Experts of a small language model: vocabulary 18323.
Below are experts of layer 7 (counted from 0) of a mixture-of-experts language model. Rows are named router (the router's row for the expert) and show model dimensions 128-255. Each number is 50 + 10 x the weight over its row's rms, rounded and kept within 0 to 99.
After each expert's rows: "raises" lists some tokens whose logits its average output raises strongly, later layers aside. This comes from a sample of Wikipedia text that the model never trained on.

# expert 2
router:49 57 47 47 71 52 41 35 51 31 50 42 47 46 55 53 51 44 42 48 47 59 48 58 40 52 28 44 41 50 46 50 64 48 51 46 30 42 45 58 42 57 51 58 38 55 50 36 57 50 36 30 50 45 43 32 58 45 54 44 52 46 32 56 53 59 50 57 59 48 57 64 47 53 37 73 31 43 40 56 42 43 53 54 50 45 48 37 58 14 50 45 64 37 41 45 64 69 27 45 46 42 43 61 49 52 58 33 37 60 67 60 59 37 38 44 26 44 46 38 47 39 46 41 36 37 46 49
raises: "ising", "ier", "iger", "and", "ious", "ul"

# expert 1
router:45 64 35 31 58 56 43 54 36 44 55 46 50 52 22 15 54 48 48 60 55 44 48 59 50 47 40 35 51 44 56 56 67 48 32 44 39 37 31 39 60 43 46 48 65 44 49 47 44 28 40 54 45 58 52 46 50 51 54 54 49 38 53 44 62 67 40 40 46 60 57 47 54 70 36 64 45 52 66 38 48 63 38 44 55 51 28 52 48 44 31 38 50 46 44 51 55 47 43 48 51 53 25 46 41 41 38 45 33 47 48 64 58 53 54 49 59 49 55 51 54 33 54 48 50 32 38 53
raises: "og", "ably", "ab"

# expert 13
router:57 63 29 39 60 42 40 48 43 45 56 48 49 41 47 47 63 37 41 62 58 54 28 42 43 42 44 22 62 46 67 41 57 51 44 59 35 45 59 41 36 53 51 41 46 53 51 30 29 70 42 63 58 56 55 33 60 65 48 51 62 62 42 43 66 42 47 62 58 46 56 54 65 38 46 51 42 54 54 39 63 41 54 65 41 42 39 37 57 31 39 35 48 59 32 51 57 56 51 48 73 57 52 40 44 53 53 46 39 49 39 53 49 51 24 44 55 59 46 51 47 40 47 48 35 42 37 47
raises: "\n", "/", "-", "ep"

# expert 24
router:63 50 28 55 71 53 21 58 60 42 49 46 38 42 52 55 58 42 34 64 47 55 57 47 44 38 44 40 53 61 62 41 45 61 33 46 31 56 28 59 36 62 53 53 58 53 66 33 65 47 51 41 44 41 41 52 63 49 45 42 45 50 47 33 63 45 47 50 51 37 51 63 64 60 41 66 48 42 38 36 59 55 49 61 43 51 41 49 48 29 45 49 45 57 48 41 64 52 43 39 41 37 64 27 36 46 40 57 61 40 58 45 53 53 50 42 53 39 60 39 70 44 57 39 50 42 57 40
raises: "-G", "-C", "-L", "-M", "-N", "-S"

# expert 25
router:51 56 32 47 55 53 35 44 50 43 45 33 53 49 45 39 66 47 47 45 40 61 50 53 35 54 47 39 63 50 53 57 67 55 66 49 44 41 60 67 28 60 49 43 53 54 45 43 49 43 48 54 55 52 62 43 58 56 41 61 41 32 49 55 47 41 42 57 56 35 44 58 57 49 38 47 48 35 50 53 62 43 45 53 44 22 50 62 51 44 41 51 65 54 22 53 45 42 59 18 49 52 48 32 51 62 64 45 52 51 46 47 50 64 38 57 49 53 63 58 42 52 49 49 46 29 49 64
raises: " story", "ump", "."

# expert 7
router:56 68 40 61 53 40 33 42 34 61 53 53 54 39 54 58 60 31 56 72 48 54 49 46 47 51 40 47 38 56 49 64 81 42 58 45 33 39 42 52 40 63 54 41 53 50 61 36 63 58 53 55 47 35 28 38 64 44 24 54 51 57 66 52 67 60 57 46 60 42 51 45 62 55 37 66 55 32 53 26 46 49 51 37 55 34 43 46 52 38 40 32 63 42 48 59 52 43 56 28 50 48 42 49 52 43 62 44 39 49 46 52 60 56 63 35 46 58 58 44 46 45 39 44 31 41 40 49
raises: "|", "-", "M", "'s", "we"

# expert 36
router:52 50 57 36 61 45 44 56 39 39 49 59 58 33 53 29 56 45 39 65 60 42 57 39 31 59 57 57 46 26 54 51 66 58 49 53 44 39 53 61 34 67 48 43 67 51 50 50 43 60 56 53 51 45 40 46 41 48 58 55 38 52 49 46 65 50 53 49 53 53 60 59 59 56 50 62 44 65 57 41 38 44 53 43 43 46 33 45 51 32 42 37 56 40 41 57 53 48 64 34 72 50 37 47 34 28 37 51 43 39 46 59 52 48 30 42 36 52 39 40 62 33 55 42 60 45 55 36
raises: "art", "man", " |", "in", "w", "\n"

# expert 5
router:51 74 51 51 61 47 61 40 61 60 46 29 48 39 46 52 58 47 41 64 31 47 62 53 47 47 52 53 61 35 48 40 53 39 43 46 39 48 36 42 44 62 40 43 46 54 48 59 49 41 43 63 47 53 54 32 41 54 48 38 48 47 39 51 50 35 58 50 39 68 51 47 55 40 39 66 43 50 49 41 55 31 49 64 53 54 29 43 47 49 28 42 45 38 34 52 64 58 39 49 72 41 57 46 54 45 36 65 60 49 26 64 60 55 48 58 53 43 43 30 51 36 66 23 38 54 49 38
raises: "\n", " The", " As"

# expert 16
router:38 52 33 48 71 54 40 45 44 51 60 35 51 46 60 56 60 67 59 67 45 60 47 54 53 31 45 51 65 50 51 57 48 58 62 40 42 59 47 64 42 49 51 59 50 50 45 47 46 37 34 61 48 35 40 34 54 71 44 52 42 36 33 41 52 49 44 56 51 59 45 48 42 50 42 31 25 53 33 49 41 39 36 61 57 43 46 63 42 16 48 45 62 39 53 50 61 52 41 42 45 39 46 35 47 49 54 46 33 47 54 66 51 50 52 48 60 55 50 24 36 39 59 45 38 46 41 54
raises: "ge", " —", "cha", "uch", "\"."

# expert 8
router:55 52 48 40 69 44 32 38 26 47 56 54 42 44 50 36 59 57 44 58 43 51 63 53 54 47 37 44 64 37 40 55 67 43 45 77 45 53 52 59 16 61 56 46 42 63 34 50 78 57 42 50 50 57 56 43 58 43 42 37 46 31 41 46 65 61 58 50 58 50 50 48 41 52 41 64 39 50 56 34 54 55 44 46 50 49 45 42 48 32 51 48 52 47 52 72 56 57 52 57 51 27 43 34 37 40 66 33 47 55 51 50 53 50 39 54 47 45 42 30 52 41 62 53 46 35 47 49
raises: "\n", "At", "====", "\"", "The", "As"

# expert 30
router:65 55 48 50 63 44 52 45 52 45 48 24 41 42 54 37 50 49 40 60 46 56 54 54 57 40 49 59 64 46 59 45 56 61 34 54 22 38 42 59 31 42 54 62 55 44 60 46 63 41 40 44 49 52 49 32 55 47 57 52 63 48 39 54 58 42 62 41 50 45 52 41 43 43 44 62 39 58 56 48 65 46 61 59 53 43 48 57 43 30 56 47 57 43 37 45 64 46 41 43 67 42 62 33 42 42 41 45 55 51 41 56 46 53 44 33 27 55 36 52 70 63 43 25 45 48 44 61
raises: "ios", " provides", " ;"